From a checkpoint of a small mixture-of-experts model trained on Wikipedia.
Size: 8 layers, width 384, vocabulary 32000, 95.9M parameters.
Experts: 128 experts in each of 7 layers, 64 SwiGLU neurons an expert.
Training: a variant of Muon for the experts, 2482 steps.
Below are experts of layer 5 (counted from 0) of a mixture-of-experts language model. Rows are named router (the router's row for the expert), gate (a neuron's input weights, with its number), up (a neuron's input weights, with its number), down (a neuron's output weights, with its number) and show model dimensions 192-383. Each number is 128 + 24 x the weight over its row's rms, rounded and kept within 0 to 255.
After each expert's rows: "gets" lists some tokens that make up at least twice as much of what it gets as of all text; "comes after" lists some tokens at least twice as common just before its tokens as in all text. This comes from a sample of Wikipedia text that the model never trained on. Tokens count by the router's weight.

# expert 49
router [ 78 100  89 128 129  69 108 110 124 147 128 131 129 133 111 130 146 159 161 177 136 145 103 120 135  98 115 109 123 108 111 123 146 139 161  98 137 164 119 134  95 133 124 125 156 160 161 105 117 164 130 105 110 168 118 133  94 165 112 133 116  98 120 121 129 158 116 108 116 126 173 158 113 104  90 132 167 119  92  94 152 139 160 152 127 164 135  97 151 156 147 127 128 120 104 110 111 126 142  91 137 149 146 126 134 103 126  84 190 106 115 182 125 140 132 142 102 100 127 110 167 123 120 137  87 114 114 138 101  94 121 123 114 150 109 129 115 118 147 169 145 112 144 105 109 139 139 177 160 155 149 105 147 121 116 102 163 138  90 180 165 138 116 106 125 153 107 113 153 133 183 141 134 143 136 120  98 112  85 136 108 134 133 131 125 131 133 128 138 110 117 142]
gate0 [104  98 133  82 143 129 154 136 160 119 138 142 135  95 131 104 165 120 122  94 128 175 130 118 139 109 168 120  77 128 158 106 178 114 114 129  73 132  99 168 107 146 133 182 129 101 129 120 106 151 159 176 115 123  90 137 109  90 161 111 170 120 126 161 126 150 105 101 135 114 144  74 142 140 149 121 160 172 144 121 115 130 112 139 138 123 128 176 123 112 115 157 148 120 100 155 130 154 121 104 160 141 127 104 126 101 114 144 115 137 143 128 172 114 103 108 112 128 137 106 127  95 147 144 110 121 127 113 125 147 106 132 121 101 117 117 126 107 126 156 128  98 146 124 148  93 114 128 118 106 138 148 114 141 153 164 130 154 152 146 129 102 173 117 143  90 136 110 181 133 138  86 106 125 105 110 126 136 118 126 120 108 150 156 170 180  97  94  89 128 175 105]
up0 [131 107  96 108 125 145 161 155 140 175 141 146 164 160 164 128 137 116 126 132 164 184 129 105 151 165 112 108 142 121 142  88 162 137 124 125 168 108 166 133 144 162  92 174  97  80 147 173 120 114 157 121 125 143 138 138 121 133 158 135 111 117 115 120  81 152  99 163 110 132 130 139 154 118 148  77  92 136 104 133 129 101 113 145  96 100 129 113 127 130 136 137 122 124 123  99 122 152 135 106 115  92 148 133 113 118 107 144 116 105 114 157 121 142 147 145 173 142 142 146 106  98 115 144 142 134 143 177 127  91 124 143 107 172 150 144 134 117 139 127  96  96 124 150 118 124 128 154 114 103 133 151  96 129 103 168  93 137  91 146 127 144 128 128 167 121 136 132 125 146 155 146 134 133 166 127 116 102 119 125 153 142 163  69 152 158 169 140 145 118 129  92]
down0 [129 167 112  96  95 140 147 132 117 105 110 142 154 130 138 152  79 140 124 113 159 180 164 173 113 151 164 145 110  65 150 126 134 167 111 105  86 138  79 151 155 156 141 148  98 129  86 122 134 144 166  93 105 153 125 173 116 151 102 152 145 118 165  95 137 113 143 103 136 149 140 142 100  87 121 113 126 178 145  83 136 152 139 108  96 106 124  76 109  62 164  93 116 126  93 129 112 124 199 139 101 134 136 123 106 143 182 149 115 134  95 145 119 137 156 157 187 110 114 131 105 108 142 176 175 117 117  94 131 119 139 110 124 122 126 176 112  85 169 109 111 144 102 132 137 110  83 123 117 138 100 101 122 127  95 145 113 124 146 109 114 118 119 126 158  88  99 100 129 194 153 113 121  96 149 129 151 109 135 144 114  98 168 125 118 116 157 133 111 128 126  99]
gets: " |", ";", "---|---|---|---|", " 17;", "|---|---|---|", " 5;"
comes after: " ", ")", " 0", " %", " —", " Votes"

# expert 5
router [127 141 142  82 128 118  72 174 172 122 127 121 144 137 102 173 127 180 177 109 126 147 155 140  88 144 171 166  99 155 112 140 115 165 140  98 127 162 150 134 137 147 129 130 123 140 147 113 167 100 137 126 120 129 160 148  97 120 113 180 118 118 149  88 133 117 142 141 110 135 119 133 156 146 159 142 121 129  77 151 112 135  87 100 161  96 114 126  86 155 106  91 113 110 148 128 151 144 124 156  98  75 141 137 165  74  87  81 124 134 137 129 102 141 155 168 132 132 148 117 125 143 166  94 122 135 104 115 145 125 143 119 139 153 100 180 111 137 127 111 128  92 147 100 158 112 138 116 120 100 119 152 129 115 128 126 113 150 105 155 129  88  70 116 126 131 132 124 115  95 101 101 149 113 144 160 119  89 117 108 128 116 147 117 131 146 142  96 117 146 106 152]
gate0 [107 103 122 116  98 156 122 122 104 117  95 141 177 115  77 118 116 153 145 133 120 125 100 175 103  95 134 141 152 112 179 120 118 113 127 120 131 130 134 111 132 139 137  88 131  73 118  98 138 137 109 165 130 175 105 131  83  77 141 136 160 137 137 157 144 173 119 107 131  99 161 110 114 110  87 133 113 120 112 116 172  95 158 100 112 105  88 111  87  98 119 105 132  87 133 118 156 132 153 159 111 126 108 128 100  73 142 157 136 174  82 123 147 139 132 124 141 157 101 146 148 113 103  84 136 148 162 105 144 125 161 122  98 137 136 117 124 136 134  90 144 153 117 148  92 146 148 120 119 138 117 111  97 113 106 173 166 143 148 169 216 124 141 113  88 121 151 142  94  96 149  95 124 114 127 129 149 133 157 157 139  82 130 102 129 110 148 115 176 152 108 162]
up0 [110 154  99 125  94 119 118 100 132 115 125 125 183 145 123 132 124 140 126 170  76 129  35 152 124  90 121 126 121 139 141 115  86 121 136 103 118 122 155 113 159 134 162 150  93  96 138 119 134 164 104 160 131 177  74 152 115  83 129 112 109 103 133 172 143 171 105  93 141  99 134 110 109 107 120 150  78 119 111 121 161  62 149 113  81  92 101 122  90  91 138 126 116 111 137 128 122 129 156 195 122 127 100 119 118  91 120 139 129 140  84 114 132 126 125 117  97 102 103 199 170 165  84 112 136 119 130  98 137 146 128 117 107 138 137  73  89 127 140 111 140 137 124 164 101 146 166 119 133 113 134 125 126 129 116 153 149 112 157 143 179  96 156 141 124 119 192 163  86  95 132 131 141 135 106 135 114  92 134 125 155 117 128 118 116  85 138 102 131 163 120 131]
down0 [123 107 131 121 144 148 160 159  93 170 110 133 161 138 115 126 164 127 108 127 141 129 106  90 110 160 141  94 143 105 112 134 114 135 107 123 128 118 156  71 117  92 182 136  95 105 117 172 137 104 125  61 152 110 179 131 134 142 159 101 129 107 115 103 138 128 137 115 178  98 121 161 145 122 117 120 116 173 104 151 179 134 157 160 132 165 154 113 128 154 112 121 125 175 163 125 111 122 127 155 128 130 144 138 159  86 161 109 139 150  89 167 123 105 140 144 121 147 113 115 126 139 142 108 172 140 124  96  97  99 117 134 155 141  88 140 110 111 125 153  95 122 106 119 131  90 137 140 122  84 127 131  83 148 149 128 107  97  94 113 121 128  93  96 123 139 137 114 120  95  95 116 136 131 116 169 107 131 141 111 126 144 112 125 149  89 136 147 174 131  89 149]
gets: ",", " and", " while", ".", " with", " when"
comes after: ",", " However", " season", " year", " years", " place"

# expert 33
router [ 70 134  80 138 145 109 122 103 161 138 126 103 146  89  97  74 155 172 103 150 117 101 126 107 136  98 136 134 109 119 122 114 125 137 118  89 140 150 142 151 126 134 126 118 163 133 170 134 169 138 146 114 116  97 111 121  98 148 114  99 106 101 148 121 129 135 134 109 139 107 155 132  92  97 132 168 147  80 102 100 127 165 112 150 132 161 155 147  97 115 167 132 120 125 120 150 148  98 129 106 146 157 134 151 149  55 163  97 145 160  90 152 127 217 135 143  92 160 147 128 139 134  93 144 128 106 142 153 113  82  96 123 164 130 146 111  96 153 150 139 119  73 160 128 110 139 118 155 133 141 127 121 122 138 134 106  90 146 119 128 136 111 117  93 168 127 166 101 129 104 155 144 129 157 122 140 132 146 108 141  80 111 101 176 143 159 143 110 123  78 124 109]
gate0 [169 102 157 131 142 132 133 123 154  82 113 125 136 134 125  96 147 139 131 129 126 156 142 147 121 184 107 152 156 124 144 130 141 186 127 106 165 144 168 167 116 114 114 137 139 123  77 108 114  65 121 117 117 132 153  71 153 109 133 131 158 140 128 139 133 112 130 156 147 110 112 131 159 132 124 105 145 125 136 127 139  88 151 134 132 125 124  81  80 134 157 151 134 138 173 158 149 126 129 134 143 156 144 142 106 142  88 130 112 141 116 151 160 123 115 112 145 120 170 146 124 125 153 104 151 167 141 126 107 106  54 139 110 111 135 145 146 109 138  85 126 115  90 164 164 121  98 131 110  98 167 124 130  91 103 134 139 158 169 113 110 170  96 124 157 138 117 141 126 121 137 126 101 139 152 146 109 112 149 124 124 110 155  86  94 107 100 158 155 132 151  96]
up0 [147  83 151 108 130 116 148 133 147 147 144  90 143 158 178 103 133 163 147 129 138 167  93 136  95 131 139 137 148 128 169 132 127 149 151 146 140 148 125 133 164 116 126 100 151 102 171 120 152 122 110 139 130 123 158  81 152 115 119 119 141 159 116 134 115 135 167 118 148 137 114 122 114 130 132 112 141 125  97 131 152  96 129 137 130 154 153 108 131 125 136 119 129 174 151 121 165  87 160 124 157 144 185 111 128 153  81 147 122  78 108 179 152 121 130 129 151 138 161 156 105  93 136 134  89 168 144 126 149 107  97 148 134 115 141 131  92  63 119 122  90  94 110 177 111  84 135 120  67 127 122 107  85  93 113 140 124  96 104 113 148 162 117  94 187 112  82 130 151 128  97 139  78 125 188 117  89 164 124 142 111 106 124  74 143  98 139 137 122 146 140 116]
down0 [150 102 137 105 118 121 151 106 145  96 108  96 152 162  87 131  96 113 144  90 138 131 111  96 101 136 135 100 172 117 110 148 132 114 102 124 122 115 132 101 125 101 122  96 104 150 124 138 146 115 123 118 119 141 167 115 140 162 149 104 144 148 124 155 103 145 142 140 134 120  93 116 113 152 151 100 125  85 115  91 101 159 159 168  87 112 113  97 153 145 134 123 149 135  98 130  87 115 143  80 182 119 121 136 104 140  81 136 128 122 117  91 104 105 155 129 107 108 103 110 142 144 154 128 156 161 143 125 110 186 112 164 129 133 166 125 163  93 127 115 127 119 148  93 138 152 131 128 112 138 172 135  82 117 132 118 175 138 162 125 132 113 103 119 116 116 125 141 125 121 109 110  80 130 135 148  69 138 115  96 106 144 147  99 153  69 126 103 175 127 134 157]
gets: " |", ";", " 0;", " /", " -", " 1;"
comes after: ")", " ", " 0", " 1", " —", " 2"

# expert 87
router [145 144 102 115 113 129 144 118 122 129 153 144 112 119 143 176 131 123 100 112 133 160 149 104 133 111 120 128 141 183 131 198 119 149 124 119 139  90 146 143 110 122 116 117 120 116 131 125  72 102 104 145 129 181 126  91 151 133 137 141 115 120 140 121 145 143 119 131 138 136 127  94 156 153 147 120 129 107  99  99 117 137 130 145 119 126  97 129 154 102 160 140 173 157 118 142 143 118 114 130 131 146 109 152 110 150 114 123 143 113 168 109 108 153 149 144 133 185 132 106 109 157 131 171 103 150 135 208 111 123 112  98 133 150 110 135 150 157 128 162  76 140 150 102 161 137 150 102 154 127  99 110 178 113 101 143 156  98 142 123 137 124 106 156 133 152 153  96 188 121  73 112 111  97 162 133 155  91 128 170 158 129 120  82 120 140 184 129 130 113 150 153]
gate0 [174 159 144 141 142 168 188 155 132 132 114 154 124 108 146 136 125 133 174 125 129 146  98 179 175 123  90 119  74  91 135 119 131  91 115 103 157 118 139 171 112 123 171 114 113 123 164  94 132 110 113 145 106 156  76  91 135 139 132 123  97 115 132  92  82 160 161 102 124 154 119 101 141 127 139 135 144 131 109 100 117 176 141 155 156 138 146 106 112 102 143 170 121 145 174 124 130 113 154 155 139 124 122 125 169 133 130 150 108 140 110  89 148  66 117 119 144 139 133 116 131 136 151 147 127 105 140 111 131 142 142 106 125 104 110 132 126 165  85  98 122 146 135  79 115 128 115  98 132 153 129 142  95 166 172 126 140 104 149 160 103 140 105  89 144 153  99 100 122 123 185 145 126 107 147  90 154 191 190 118 104 155 149 133 139 127 137 122 106  97 141 154]
up0 [100 122 142 129 143 140 161  85 167 131 118 157 100 106 153 120 113 135  83 143 125 124 128  85 128 130 121 113  64 144 167 150 105 119 107 179 161 139  89 152 114 113 175 183  77 105 142 121 126 139 113 141  85 170 137 120 137 120 112 127  78 140 108 164 119 146 102 148  76  97 146 131 147  96 137 119  75 129 107 119 116 123 100 139  90 117 142 134 126 100 153 116  93 127 174 124 158 145 132 114 135 103 165 144 163 124 143 132 128 151 111 123 110  93 153 139 118 124 153 173  98 142 126 114 138  98  95 136 148 136 136 153 136 144 151 162 116 122 104 159 121 156 110 125 117  93 181 130 150 126 126 148 138 158 117 110  98 111 188 112 113 113 113 125 162  93 182 122 125 122  91 129 151 130 145 144 130 145 140 176 150 114 117 137 182 113 101 138 155 131  86 129]
down0 [133 149  79 121 111 104 103  94 114 153 100 119 128 145 118 182 134 132 122 133 102 117 167 139 134 118 107 162 132 151 103 135  86 122 138 129 157 137  75 162  85 140 135 167 147 115 174 161 136 141 146 156 133 133  72 152 174 164 119 151 159 142 134 114 158 138 118 127 110 158 131 139 134 114 104 172 134 136 118 125 100 174 133 106 134 109 148 128 126 156 184 121 142 131 133 107 151 112 154 140 114 119 123 144 106 108 110 112 148 144 119 132 139 150 124 139 161 124 127 127 133 130 128 134 128 133 144 129 124 151  97 143  77  81 115  95 154 157 116 164 134 129 115 105 133  83 112 159 106  85 128 155 138 148 140 144 121 125 112 120  87 104 164 175 105 136 124 167 115 125 100  62 104 131 165 115 128  89 142 125 118 165 126  90 152 113 148 125 121 145  95 143]
gets: " years", " year", " York", " States", " century", " days"
comes after: " in", " New", " of", " United", " the", "th"

# expert 59
router [157 134 127 131 111 137 136 126 149 153 165 116 150 128 158 147 136 175 145 156 115 148 132 155 112  64  75 104  99 134 166 171 148 103 171 146 133 143 116 139 130  87 145 106 126  88  87  69 103 138 137 190 118 157 114  96 173 162 121 115 109 105 128 151 143 106 101 142 142 153 153 120 113 178 113 126 161 162 126  85  66 127 116  91 125 134  90 126 133 113 140 122 178 101 145 150 121 141 139 157 154 111 131 116  85 114 158 104 109 149 109 137 144 137 117 139 151 157 106 163 126  99  86  97 131 153 141 151 165 122 121 125 165  93 151 105 105 178 131 123 100 132 149 141 142 127 152 104 114 163 109 158 110 149 127 141 131 135  97 113 142 157 112 165 153  96 123 122 119 146 136 167 127 127 148 130 138 149 100  88 174  76  88 161 109 139 115 141 134  93 117 125]
gate0 [100 142  98 160 113 156  96 121 140 136 154 118 139 105  87 135 138  80 141 135 148 151 106  49 123 129  80 130 122 104  96 116 152 144 108 126 118 155 109 162  99 117 128 145 100 118 159 122 115 129 116  75 142  95 107 149  89 126 109 106 112 165 121 111 149 117 163 125 144 152 101 115 115 108 142 135  97 130  87 121 127 157 174 116  91  88 133 119 141 151 138 158 141 153  94  95 142 129 118 125 136 109 115 131  97 131 122 140 140 133 129 163 123  98  78 144 113 107 137 176 110 144 109  95 145 101 113  82 144 113 143 116  97  89 178 137  87  91 129 146 145 138 102  85 101 117 149 129 160  83 134 127 103 116 152 177 105 136 174 154 126 174 142 121 145 166 102 139 130 139 171  88 126 156 153 128 128 157 140 148 139 185 136 150 124 140 108 135 142 154 137 110]
up0 [130 108 115 126 128 142  93 118 163 142 167 172 122 169 100 131 140 103 144  99 129 187 125  83 151  94 106 119  78  92 137 125 103 117  78 153 105 113 163 143 129 119 125 127 115 120 111 102 115 119  86 124 133 121  88 124 121 177 177 124 118  98 112 154 162 109 101  76 134 124 157 125 143 141 150 149 149  94 111  87 123 105 174 115 113 107 167 151 108 110 120 155 156 102 119 132 159 135 141 134 133 137 129 123 105 166 109 146 139 149 155 152 147 123 125 124 145  83 130 125 162 102  78 140 118  97 146 163 145 158 150 123 115  98 144 120  98 144 102 181 142  99  99 132 146 132 126 124 147 154 116 155  92 120 131 111 132 127 136 140 154  99 106 157 105 144 146 133  94 118 139  82 147 141 142 144 123 115 111 102 127 120 133 164 109  95  98 113 155  78 128 103]
down0 [109 136 165 128 115 111 180  93  92 131 119 122 115 101 128 118 132 115 129 175 123 142 136 162 164 104 122  82 162 151 122 102 153 136 155 145 119 142 138 122 131  94 132 104 122 181 123  86  76 118 104 112  92 106 157 155 110 177 130 133 176 132 131 151  90 107 158 137 147 109 174 101 146  99 125 114 126 167 134  76 180 118 121 140 120 106 108 184 137 102 181 127 118 131 143 107  68 186 110 108 150  90  82 144 102 101 133  81 116 164  88 113 129 159 124 143 123 124 136 118 112 151 113  86  65 150 150 142 143 134 167 165 131 127 156 150 127 105  87 120 154 140 147 135 148  83 137 157 162 113 110 146 135 159  79 162 152 136 135 153 116 147 145 175 133 138 162 161 102 134 167 151 171 151 155 116 118 121 121 142 154 177 106 163 118 154 105 130 156 109 131 150]
gets: " 9", " 2", " 5", " 7", " 6", " 8"
comes after: "|", " |", "-", ";", " September", " October"

# expert 29
router [115 138 148 167 135  94 108  93 112 153 117 154 128 102 140  75 156 147 144 127 134 114 159 125 111 148  95 126 166 124 142 133  98 148 156 141 154 154  80 100 126 142 100 139 114 117 116  97  80 113  87 140 151 111 165 145 160 113 174 103 120 101  89  99 128 115 104 158 153  96 100 127 143 145 157 104 128 102 157 137  87 158 137 117 125 138 154 113 163 173 137 106 118 141 136 163  88 142 113  92 143 138 119 178 108 146 119 125 142 122 104 135  96 132 107 141 103 148 128 148 164 110 104 164 134 106 112 169 170 102  97 110 145 114 136 125 136 155 138 109 100 110 124 117 120 100 160  97 181 154 134 121  99 137 107 143 120  99 140  84 173 158  88 110 135 137 124 145 124 151 165 136 123 132 115 128 134 101 102 114 115 130 104 133 127 153 129 143 111 139  86 122]
gate0 [148  82 144 125 148 131  99 113 144 106 118 142 146  81 114 129 121  94 133  87 145 106 133 136  90 113 130 109 104 115 118 131 150 144 157 123 149 129  90 122 120 148 114 118 122 141 125 120 130 161 131 132  94  94 140 159  64 180 124 123 125  95 119 189  92 154 139 125 112 134 130 131  66 137 145 115 132 134 150 153 156 154  92 101 151 163 125 143 127 158 144 142  72 148 183 146 113 138  98 120 136 125 146 143 112 114 137 159 149 133 130 170  91 180 142 133 104 128 124 144 135 116 127 164 133 121  66 158 119 140 108 123 141 157 145 168 112 102 140 158 137 117  79 121 105 143 143 128 135 127 147 130 117 143  63 143  85 131 140 153 137 121 133 123 149  88 107 126 126 123 137 135 152 143 127 121 171 139 149  91 145 116 127  91 121 160 116 111 138 116 122 154]
up0 [126 169 109 137 102 132 161 145 105 158 125  85 133 134 151  91 150 129 138 160 130 125 132 123 163 137 131 135 139 102 111  95 114 116 126 129  68 154 167 109 125 108 127 124 136 140 133 139 117  88 152 140 135 174 154 123 216  92 146 112 126 187 151  66 166 134 128 155 118  95  85 147 157 114 139 126 133 116  83 125 107  96 148 147 143 105 104 127 134  92 121 125 173  91  88 126 170 128 142 122 108  96 109  96 146 132 135 110  93 104 137  83 124 101 164 113 139 174 114  83 125 119 133 134 141 128 130 121 120 152 152 156 146 115 111  64 129 139 154 120 109 137 171 122 145 119  93 136 130 129  93 122 156 120 148 138 128 110 107  95 103 138 116 119 104 149 129 137 119 159 121 103 128 120 130 144  65 107 104 161 117 117 120 184 147 119 147 130 145 149 107  89]
down0 [ 82 119  89 123 136 113 159 103 147 188 141 175 127 137 158 132 131  96 159 128 121 120 121 136  90  99 147  99 122  91 119  96 123 109 128  95 126 135 131 139 155 127 141 160 156 129 120 113  72 107 118 120 151 131 111 152 109 133 123 144 124 145  98 134 150 165 104  90 120 108 109 110 143 155 125 142 101 159 113  88 141 128 138 119 129 113 139 100 129 104 104 124 101 157 109 105 155 132 134 110 129  91 142 100 176 108 138 132 142  75 177 135 151 149  96  82 140  77 118 103 160 134 106  91 113 177 159 123 151 165 142 132 138 122  59 111 164 146 135 144 126 173 133 109 156 128 152  91  99 118 110 115 110 104  93 134 107 120 123 162 158 150 119 120 112 146 154 104 118  94 107  72 128  71 126 144  88 154 128  72 113 179 128 128 106 111 151 113 123 124 103 153]
gets: " |", " Game", " Episode", " round", " album", " film"
comes after: " |", " ", " (", " the", ";", "==="

# expert 1
router [167  95 161  94 108 133 122 146 128 150 148 126 111 130 118 151 105 136 112 155 149 117 179 127  97  62 105 126 127 139 165 160 112 157 126 140 146 115 158 150 130 109 100 135 113 192 135  91  79 103 100 142 132 151 130 147 161 158 154 108 104 153 135 103 117 165 122 125 104 101  93 116 122 124 124 123 166 112 128 115 154 117  99 128 108 159  87 137 118 127 126 142 155 119 140 141 154 149 141 123 137  93 124 163 121 155 161 124 111 122 160  83 111 106 169 143 117 144 120  94 115 175 100 133 150 128 119 170  96 137 112 115 128 142 101 123 125 178 114 159 122 164 129 104 158 159 144 106 157 138  64 116 177 130 125 157  80 151 161 104 126 129 156 167 137  97 133 112 116 112 112 131 121 124 154 145 135  93 181 151 134 102 140 139 110 103 138 118 146 113 127 155]
gate0 [110  76 122 148 125 173 107 139 123  96 110  87 133  92 105 113  77 142 145 136 149 166 127 137 110  97 161 157 162 136 163  84 138 124 124  91 139  81 107 121 128 123 108 152  90 115 142 107 153 111 145 126 144 138 109  52 131 138 118  96 112  90 112 118 175 135 188 144 120 146 103 101 149 133 117 126 124 138 170 113 154 142 125 100 128 112 132 162 127 147 157 162 125 129 102 108 132 178 115 140 119 133 131 129 143 119  92 133  94 118 119 139 148 100 143 189 117 113 134 128 107 145 131 126 150 139 145 138 154  95  93  94 109 141 145 128 127 171 163 146 162 116 140 156 139 130 159 146 109 125 150 106 120 131 153  92 148  65 104 135 135 122 108 135 145 102 110  86 159 129 136 117 110  73 134 163 170  60 154 139 164 122 129 178 170 146  89 151 166 136 133 175]
up0 [130  88  95 192 139 120 165 143 100 134 111 139 152 153 104 130  80 144 143 140 148 144 156 145  88 100 197 111 134 163 136  85 139 148 116 139 124  93 125 117 151 125 115 104  58 123 126 131 150 120 112 117 122 123  69  83 126 134 114 103 101  95 111 112 154 134 156 146 115 165 119 107 108 107 139 142 108 127 129 152 169 132  95 105 133 129 186 156 117 136 181 160 121  79 126 110 121 142 126 119 107 125 161  87 149 102 131 117 139 134 116 147 133 137 152 159 144 130 115 135  88 124 113 119 113 143 142  89 141 118  68 129 134 119 108 117 101 152 142 138 187 143 132 110 149 137 107 116  89  93 153 141 107 124 157 150 149 153 118 106 115 139 122 171 121 127 128 106 104 114 142  88 154 106 131 149 129  68 117 120  83 143 124 192 113 113 107 125 135 115 125 163]
down0 [140 123 111 111 174 145 139 147 120 149 136 113 140  80  83 134 107 153  91 144 102 116 104  84 130 129 137 145 104 131 161 131 109 146 113 153 109 155 148 134 154  97 160 167 130 146 119 120 117 116 135  91 138 126 108 155 131 143 115 146 124 125 123 170 119 192 138 104  48 115 106 131 113 125 117 100 169 125 121 102 157  98 133 138 136 149 162 152 128  83 100 158 140 139 143 123 116 125 134 115 127 119 158 128  98 173 115 130 130 159 134 148  90 114 130 155  89 127 157 138 165 144  96 133 121 160  92 111 150 108 106 193 117 161 134 118 124 146 110  90  62  98  81 109  96 129 109 132 140 116  96 118 116 147 102 134 109 127 152  94 126 127 144 103  91 129 122 125 121 142 126 123 159 110  99 100 173 168 150 153 164 135 130 107 119 124  98 129  95 119 143  95]
gets: ",", " States", " England", " 2015", " 2019", " 2024"
comes after: ",", " in", " September", " United", " January", " November"

# expert 66
router [120 162 114 136 122 126 107 143 132 123 120  89 143 140 133 145 142 109 137 147 126 129 132 119 113 144 116 134 145 103 132 117 142 114 143 103 108 118 123 108 137 138 111  97 109 157 146 156 106 178 162 111  81 115 126 124 131 154 119 126 136 154 174 147  99 141 102  75 140  98 179 132 151 100 161 150 163 111  83  83  90 152 145  98 111 138 105 149  88 157 101 100 127  86 120 150 105 136 130 122 145  55 133 119 110 100 130  99 172 126 121 140 104 136 116 218 122 132 106 105 163 124 146  70  67 147 120 116 133 128 130  78 138 150 118 157 128 173 144 145 137 146 145 120 152 163 139 131 141  88 133 114 133 136 140 125 143 182 115 140 115 145 107 137 144 134  82 131 131 105  91  95 114 108 138 134 131 153  74 151  95 145 111 138 127 157 125 107 156 152 121 112]
gate0 [103 107 148 155 130 120 114  98 140  68 120 145 142 105 115 123 100 149 127 105 142 129 145 139 140 126 136 152 153 132  93 166 117 137 111 160 169 175 131 134 150 133 127 159 102 102  87  58 147 124 135  77  96 111 140 165 132  80 154 133  89 134 158 129 160 119 117 156  66 137 141 108 124  97 110 119  92 143 157 154 121 138 152  91  93 138 138 128 165  76 100 133 166 122 142 108 111 161  67 124 125 165 120 158  99 120 142 126 178 125 101 143 134 134 140  91  99 136 157 119 129 113 136 135 132  93 141  95 142 114 115 179 120 128 104 136 139 132 166 128  98 143 139 133 140 137 141 124 109 112 127 150 160  96 135 132 118 118 140 101 143 151 136 134 109 108 152 160 173 140 130 119 162  97 160 145 148 114 117 158 169 113 111 146 117 139 120 133 139 153 121 137]
up0 [154 118 149 142  72  65 102 112 122  70 109 174  88 107 118 118 152  98 114  97 135 101 134 112 129 148 119 136 159 142 152 158 124 110 109 122 154 146 137 102 170  83 146 133 118 112 148 102 158 131 144  63 112 112 137 107  81 130 158 160 135 124  57 155 155 145 180 140 132 117 135 114 150 111 119 127  96 126 166 152  96  90 144 138 109 143 146 155 146 117  73 127 160 144 106  94 117 110 112 161 159 190 113 118 111 113 144 145 149 133 111 109 106 161 128 165 108 122 171 133 144 148 152  85 137 126 148 115 117 156 165 155  86 148 141 157 160 115 139 107 112 161 115 131 110 199 115 145 107  86 117 151 131 128 145 137 134 126 140  88 137 109 130 105 109 126 166  92 136 135 174 103 115 114 157 103 122  78 117 172 134  80 110 131 145 114 124 117  94 164 114 107]
down0 [133 104  76 115 147 147 157 138 102 109 134 111 143 145 117 106 127 139 153 171 129 102 122 117 142 115 135 179 146 130 152 167 123 137 126 121 153 113  92  97  77 133 159 172 138 184 121 145 153 126 104 102 127 125 119 171 122 141 115 132 109 148 152 123 176 138 136 164 157  70 168 129 144  98 159 115  94 159 154 126 114 132  85 106 101 136 156 122  94 124 120 121 115 142 116  96 108 186 125 115 131 130 105 144 145 144 107 165  97 146 116 103 143 112 159 140 131 113 134 145 161 144 162 109 123 117 150 148 114 111 119 113 139 129 130 103 126 133 155 125 126 110  89 116  78 145 120  95 128 143 175 138  73  94 164 107 127 103 151 147 144 129 108 128  93  72 165 137 148 120 145 130 135 137 100 120 150 154 127 100  86 172 130 125 131 111 150  82 179 109 129 147]
gets: "|", "-", "=", " •", " ←", "==="
comes after: "\n", " Nominated", " place", " (5", " Won", " ±%"